{"d_expert": 224, "moe_layers": [0, 2, 4, 6, 8], "routed_scale": 1.0, "init_std_router": 0.0177, "vocab_size": 32000, "norm": "layernorm", "tie_word_embeddings": false, "max_seq_len": 512, "dataset": "wikipedia_en"}
Below are experts of layer 2 (counted from 0) of a mixture-of-experts language model. Rows are named router (the router's row for the expert), up (a neuron's input weights, with its number) and show model dimensions 128-191. Each number is 50 + 12 x the weight over its row's rms, rounded and kept within 0 to 99.
After each expert's rows: a language model's description of what the expert responds to. This comes from a sample of Wikipedia text that the model never trained on.

# expert 12
router:37 45 49 51 29 59 46 47 44 67 51 58 62 49 68 52 42 33 46 51 60 41 60 39 58 48 61 35 45 43 56 42 59 50 44 59 62 42 58 39 65 57 35 32 72 60 74 48 70 37 43 69 36 68 72 58 35 47 31 63 78 48 39 58
up0:71 37 46 35 46 46 62 38 42 54 31 51 53 49 53 57 74 29 38 31 40 43 48 40 56 42 64 61 61 32 57 61 39 49 32 40 48 47 48 66 33 46 29 67 50 51 71 45 38 34 57 56 69 40 60 60 60 65 48 46 46 71 53 59
up1:48 54 54 46 59 62 43 65 50 28 43 81 75 48 60 51 28 44 38 57 32 52 35 64 59 22 65 32 38 63 46 41 44 41 73 56 57 66 77 45 46 59 53 58 46 42 40 48 54 54 67 26 67 44 59 67 38 93 42 69 34 32 59 50
up2:67 51 54 62 48 51 49 63 49 33 47 65 38 73 46 72 66 34 57 40 43 44 69 51 69 64 52 58 54 62 37 47 52 51 73 39 62 68 79 71 44 63 46 41 70 41 59 41 28 50 32 35 46 42 72 47 61 61 43 47 49 47 54 52
up3:36 44 47 22 50 46 49 70 53 43 75 56 41 42 42 36 49 44 64 49 62 61 50 44 45 39 22 65 62 49 65 36 54 46 45 55 48 51 51 51 54 46 50 20 57 34 43 37 58 26 48 38 64 40 54 54 41 39 36 67 50 52 43 54
up4:47 52 52 53 53 39 72 45 52 51 64 52 45 61 62 45 43 62 44 64 30 62 50 57 47 58 52 57 43 39 51 57 38 51 65 62 50 36 61 54 60 26 48 54 48 65 52 53 66 53 58 62 56 72 50 50 35 41 55 56 52 59 35 45
up5:29 47 47 61 43 60 48 40 51 52 59 66 37 41 31 32 55 33 56 32 39 37 45 47 55 56 24 71 51 19 43 33 51 38 60 54 31 32 50 49 54 68 24 37 60 36 57 68 41 59 54 61 51 49 56 47 42 53 44 55 54 50 67 61
up6:25 54 66 41 35 49 58 64 52 39 60 44 49 54 38 44 61 38 57 32 46 42 15 42 71 46 66 55 45 44 36 43 53 35 29 51 50 45 68 45 71 75 53 59 60 43 62 59 33 52 59 67 44 45 64 85 67 53 41 44 42 41 37 44
Capitalized words heading place and institution names, such as United, County, City, River, University, Park, often after a name.

# expert 35
router:26 44 38 47 47 49 34 59 50 53 47 71 61 57 43 46 33 43 39 44 53 34 81 22 46 55 55 60 38 46 41 43 42 65 49 45 45 44 45 44 61 50 45 35 61 70 43 38 64 46 49 64 58 57 59 57 51 20 52 44 58 42 58 54
up0:35 49 53 41 44 31 47 77 38 55 49 57 64 50 42 56 57 65 47 42 57 58 43 57 36 39 51 43 46 51 40 36 37 59 40 37 27 59 60 29 49 57 62 43 37 62 53 32 44 55 55 38 49 45 36 66 61 53 38 49 60 40 52 40
up1:50 28 53 42 67 46 31 77 43 29 64 40 38 45 53 49 61 42 45 49 54 54 44 31 44 41 62 39 48 45 54 45 40 52 32 34 49 43 64 38 26 49 40 52 62 52 52 49 55 50 43 21 63 42 44 53 43 46 57 44 52 53 57 45
up2:33 32 49 51 41 63 56 60 49 74 44 48 41 45 41 61 49 44 25 47 50 63 57 67 40 41 60 53 47 36 32 51 74 44 64 56 33 59 37 63 45 52 36 65 60 50 47 45 46 61 57 65 64 66 56 39 57 52 51 42 62 46 58 69
up3:75 60 44 62 47 42 53 59 65 61 44 51 63 49 50 41 33 59 60 45 67 47 40 61 53 74 37 59 45 64 44 36 51 47 72 71 65 65 59 57 32 42 75 46 47 61 38 48 48 43 46 52 25 68 33 58 24 21 44 35 42 44 44 56
up4:41 44 47 24 36 50 58 52 44 58 66 57 38 53 29 47 57 76 57 51 71 45 53 45 56 34 24 55 40 28 32 46 58 67 66 68 63 39 64 53 46 59 57 49 32 56 56 53 58 47 46 67 61 53 50 52 48 58 56 49 56 54 56 42
up5:36 42 50 62 55 59 45 69 51 26 57 51 56 54 45 40 46 69 69 48 49 48 48 58 44 68 62 44 42 53 48 44 35 53 57 37 36 61 52 45 58 56 56 56 81 40 36 55 39 46 54 43 57 57 52 52 70 29 52 52 65 44 59 47
up6:47 55 51 51 44 39 52 38 59 49 45 71 46 60 45 59 49 43 50 58 62 57 69 65 52 37 51 61 47 50 60 42 62 51 42 69 58 26 50 74 29 48 27 43 44 51 52 50 54 45 59 32 47 45 45 77 42 45 48 50 52 40 67 49
Uppercase letter pieces inside acronyms, call signs and codes, following another capital: WKAQ, VUPP, CPA, RCA, MORENA.

# expert 17
router:45 45 58 49 45 60 24 28 49 48 55 65 62 56 51 46 47 44 44 46 63 43 68 53 58 55 52 70 38 49 43 26 44 59 45 36 62 25 33 50 49 42 65 32 78 56 65 64 59 66 54 56 49 38 36 71 52 48 71 49 58 43 54 53
up1:51 45 36 52 29 66 71 26 58 52 49 37 56 67 58 39 54 42 48 76 51 42 37 49 45 70 53 69 36 44 54 46 56 34 43 60 55 47 65 51 37 60 24 56 79 41 65 40 47 60 55 20 40 53 47 68 59 40 38 57 55 41 74 35
up2:51 28 57 64 69 50 61 31 59 60 64 38 66 64 65 58 50 62 40 32 38 41 41 53 29 48 51 59 33 49 62 39 62 50 63 59 57 48 36 53 46 64 33 51 76 32 62 51 62 35 62 52 56 51 64 58 47 73 40 77 52 48 39 54
up3:48 33 74 73 55 31 36 53 32 51 69 56 55 56 43 49 48 71 53 58 42 30 48 43 80 54 54 69 46 50 25 55 42 63 70 42 39 73 59 51 54 55 50 33 32 43 56 45 40 78 76 49 37 49 49 51 52 62 69 62 42 53 41 33
up4:44 62 42 69 64 47 35 69 49 51 41 76 51 23 47 49 31 35 50 61 35 60 60 43 55 52 40 57 60 45 43 44 58 39 37 39 25 57 56 54 62 54 62 42 33 52 51 59 56 50 50 64 37 55 90 58 61 29 56 57 61 64 58 60
up5:42 67 52 42 47 37 46 64 37 61 34 48 55 70 51 52 68 51 46 37 59 56 45 42 47 37 55 46 46 20 43 48 56 39 39 66 67 45 43 42 18 53 75 31 68 68 57 66 39 52 46 51 69 35 45 61 48 50 53 51 43 69 35 61
up6:54 58 33 49 55 43 58 28 60 37 62 48 71 44 38 53 27 64 41 54 57 42 46 55 55 53 51 36 50 68 42 31 56 48 57 48 46 45 58 56 63 45 28 77 63 47 62 41 47 79 33 46 38 42 40 65 72 63 37 58 76 56 61 78
up7:63 40 63 59 40 65 50 52 57 67 52 43 58 66 40 44 70 44 54 60 40 62 40 46 43 36 53 47 62 54 38 51 44 58 38 49 60 32 16 56 41 59 58 38 65 44 40 51 47 44 12 59 48 39 38 60 58 53 58 50 76 60 67 59
Adjectives before people or things like American, British, former, local, plus invisible marks and seconds in coordinates, and "=" heading markers.

# expert 45
router:39 51 48 64 40 69 45 43 41 55 42 67 45 76 48 57 59 39 62 55 44 45 59 60 68 41 55 39 48 50 55 45 49 65 60 58 56 43 44 45 68 54 41 33 80 49 65 47 74 70 52 61 47 58 49 59 56 40 53 60 55 35 29 38
up0:60 33 61 35 59 44 51 42 68 48 67 45 63 40 45 53 55 35 57 42 14 57 73 52 49 59 27 69 42 29 47 35 71 48 47 46 41 71 60 39 37 51 39 35 43 35 52 65 46 50 55 43 47 84 57 55 53 46 59 50 36 69 51 38
up1:59 53 51 37 39 55 50 53 40 28 16 46 50 42 50 65 24 57 64 41 54 67 55 62 53 55 63 44 49 32 59 63 61 46 46 47 28 49 48 54 46 59 59 38 30 68 45 57 51 65 29 46 65 45 41 29 54 43 64 62 36 34 63 34
up2:37 84 51 40 51 56 79 46 46 58 53 23 55 36 48 41 37 42 50 35 47 64 51 58 62 20 52 41 42 46 42 64 64 47 49 31 49 45 55 51 47 67 42 39 44 58 54 55 48 44 70 43 53 30 47 42 42 51 38 42 31 47 55 43
up3:38 48 46 75 44 54 45 47 59 56 40 67 58 63 73 53 29 63 34 76 43 55 41 38 76 69 43 67 44 36 52 66 48 45 48 78 54 60 62 57 48 73 55 53 54 48 58 58 59 40 59 35 40 67 64 45 57 32 38 34 52 55 54 29
up4:71 61 62 23 52 51 46 53 47 39 59 78 54 50 41 38 30 43 55 59 73 55 58 41 69 67 50 39 62 40 61 66 30 57 64 37 40 36 53 60 65 65 48 52 36 53 37 51 40 52 31 44 45 58 42 40 60 45 44 47 53 47 53 41
up5:48 43 62 41 40 50 68 64 48 44 49 41 32 53 31 48 50 32 48 49 51 20 46 35 54 54 52 57 30 45 32 57 29 60 29 55 53 57 54 64 61 52 55 46 59 47 62 42 51 59 54 47 80 64 59 21 58 54 46 62 44 45 53 53
up6:39 51 54 41 48 61 42 30 46 62 58 47 54 42 54 57 64 52 55 49 49 62 59 46 43 40 52 52 46 32 71 44 66 40 70 59 53 25 51 65 52 62 67 44 53 53 29 52 53 61 39 49 48 47 49 39 37 33 45 62 36 59 56 54
Years and country or place names after "in" or in table cells, such as 2019, 2006, States, England, India, Africa.

# expert 47
router:26 47 57 64 49 62 21 59 38 37 48 63 50 72 49 59 58 43 55 44 55 53 84 51 54 36 62 45 30 35 49 45 54 46 45 37 71 39 66 30 71 37 47 36 67 44 65 36 67 57 62 61 54 75 56 65 57 45 53 62 60 54 28 48
up0:39 46 47 39 65 50 31 32 46 42 64 45 69 48 38 52 44 51 54 44 49 49 64 57 56 50 47 21 60 38 47 54 59 25 51 37 41 49 54 44 60 51 60 48 38 59 35 64 48 71 69 62 42 51 39 64 31 44 70 45 46 49 57 55
up1:39 45 42 61 46 37 58 62 45 34 73 60 63 51 54 41 54 62 51 70 46 73 48 60 46 59 57 41 30 31 28 53 45 62 59 49 37 55 35 35 58 62 50 65 49 52 29 35 41 25 39 59 37 31 51 30 54 55 68 74 34 37 66 46
up2:44 24 34 42 54 63 43 48 59 40 42 34 65 60 37 42 26 57 54 55 41 39 58 60 49 46 60 64 47 52 55 38 48 45 72 43 69 41 47 57 54 39 51 57 39 52 50 38 55 34 45 65 64 46 70 48 84 59 55 65 52 43 57 68
up3:50 47 36 63 80 54 40 65 45 50 48 36 48 58 50 44 49 52 59 41 73 52 55 63 42 39 39 40 53 26 57 54 56 48 57 48 40 34 43 63 32 72 51 49 37 60 41 59 50 38 55 56 37 56 60 45 74 42 44 46 59 31 60 41
up4:54 44 36 55 44 42 38 31 38 28 42 47 47 38 67 45 64 42 38 45 67 39 73 44 75 47 47 52 30 31 29 61 59 78 43 45 44 53 25 48 61 30 50 48 54 68 62 45 65 44 64 67 54 52 54 65 79 34 53 43 39 32 42 42
up5:66 62 59 40 54 47 76 54 15 37 41 51 56 26 41 38 45 58 41 35 69 39 51 53 46 39 46 44 66 58 42 49 23 68 42 50 52 34 28 68 51 47 49 50 52 54 62 87 51 53 31 61 37 55 45 71 44 32 41 48 58 41 36 65
up6:42 43 34 38 67 48 38 43 46 59 52 53 47 57 56 20 43 48 52 62 51 30 59 38 60 47 71 40 75 54 59 55 62 56 33 33 45 37 40 40 49 38 57 45 66 26 53 24 60 40 50 56 37 53 36 61 46 48 59 56 50 22 29 27
Surnames, place names and name-ending pieces like -ley, -son, -worth, -ton, plus English first names: York, Henderson, Charlesworth, Monroe.

# expert 10
router:42 51 44 26 36 69 43 33 41 76 48 54 65 57 40 45 43 45 38 35 62 54 68 35 65 47 57 61 51 65 50 43 45 36 61 57 63 44 39 52 59 44 38 42 71 61 59 57 51 49 53 63 52 53 33 63 37 50 61 53 53 40 11 53
up1:62 42 47 47 40 57 33 81 59 44 56 20 26 60 51 22 36 52 61 54 51 60 58 55 48 64 32 77 62 54 41 53 37 44 45 56 59 46 65 48 24 40 46 58 67 46 42 80 38 69 48 51 48 47 51 70 69 33 51 46 48 51 42 38
up2:60 50 38 46 52 55 43 41 51 65 55 62 50 56 36 58 40 54 53 61 59 36 52 46 72 42 52 42 57 59 43 67 36 42 58 49 57 78 46 57 55 63 34 60 82 65 43 58 58 69 61 59 54 57 47 75 46 59 28 58 65 33 28 39
up3:53 45 56 60 59 57 55 37 68 45 43 52 46 43 64 68 50 47 36 49 47 47 37 36 55 57 40 63 48 43 68 57 51 57 31 41 39 42 57 62 64 27 38 38 65 52 34 72 26 62 70 49 53 60 54 53 54 55 46 39 29 52 51 51
up4:46 55 55 48 46 42 63 40 48 47 63 56 50 35 60 61 56 40 67 54 32 28 59 61 36 68 37 44 47 51 37 51 44 42 41 37 64 66 65 45 34 72 39 50 44 56 55 45 56 47 42 53 58 32 35 43 43 62 48 36 52 41 49 43
up5:64 44 55 34 37 50 59 36 49 68 42 31 42 67 44 59 60 53 43 47 42 36 33 35 40 26 61 75 39 36 55 57 63 52 78 46 53 33 59 35 46 39 52 56 79 58 41 50 53 48 55 49 49 52 49 49 64 58 60 42 42 45 46 55
up6:49 44 56 51 42 61 52 48 42 44 54 50 54 69 36 41 52 39 45 51 18 40 41 28 40 55 48 58 49 47 39 46 47 27 38 37 31 46 49 67 49 44 60 59 53 49 52 60 47 60 45 50 60 44 51 49 40 50 62 43 66 29 50 41
up7:55 52 45 40 56 66 31 54 43 54 62 47 50 50 66 34 39 45 52 55 50 35 53 41 68 46 53 56 35 75 30 53 45 55 44 50 54 48 45 60 55 68 39 56 41 38 36 50 70 35 56 29 34 64 62 69 32 61 46 56 46 47 37 42
Adjective-forming suffixes and attributive adjectives or name words before nouns, such as government-al, myth-ical, public, National, military.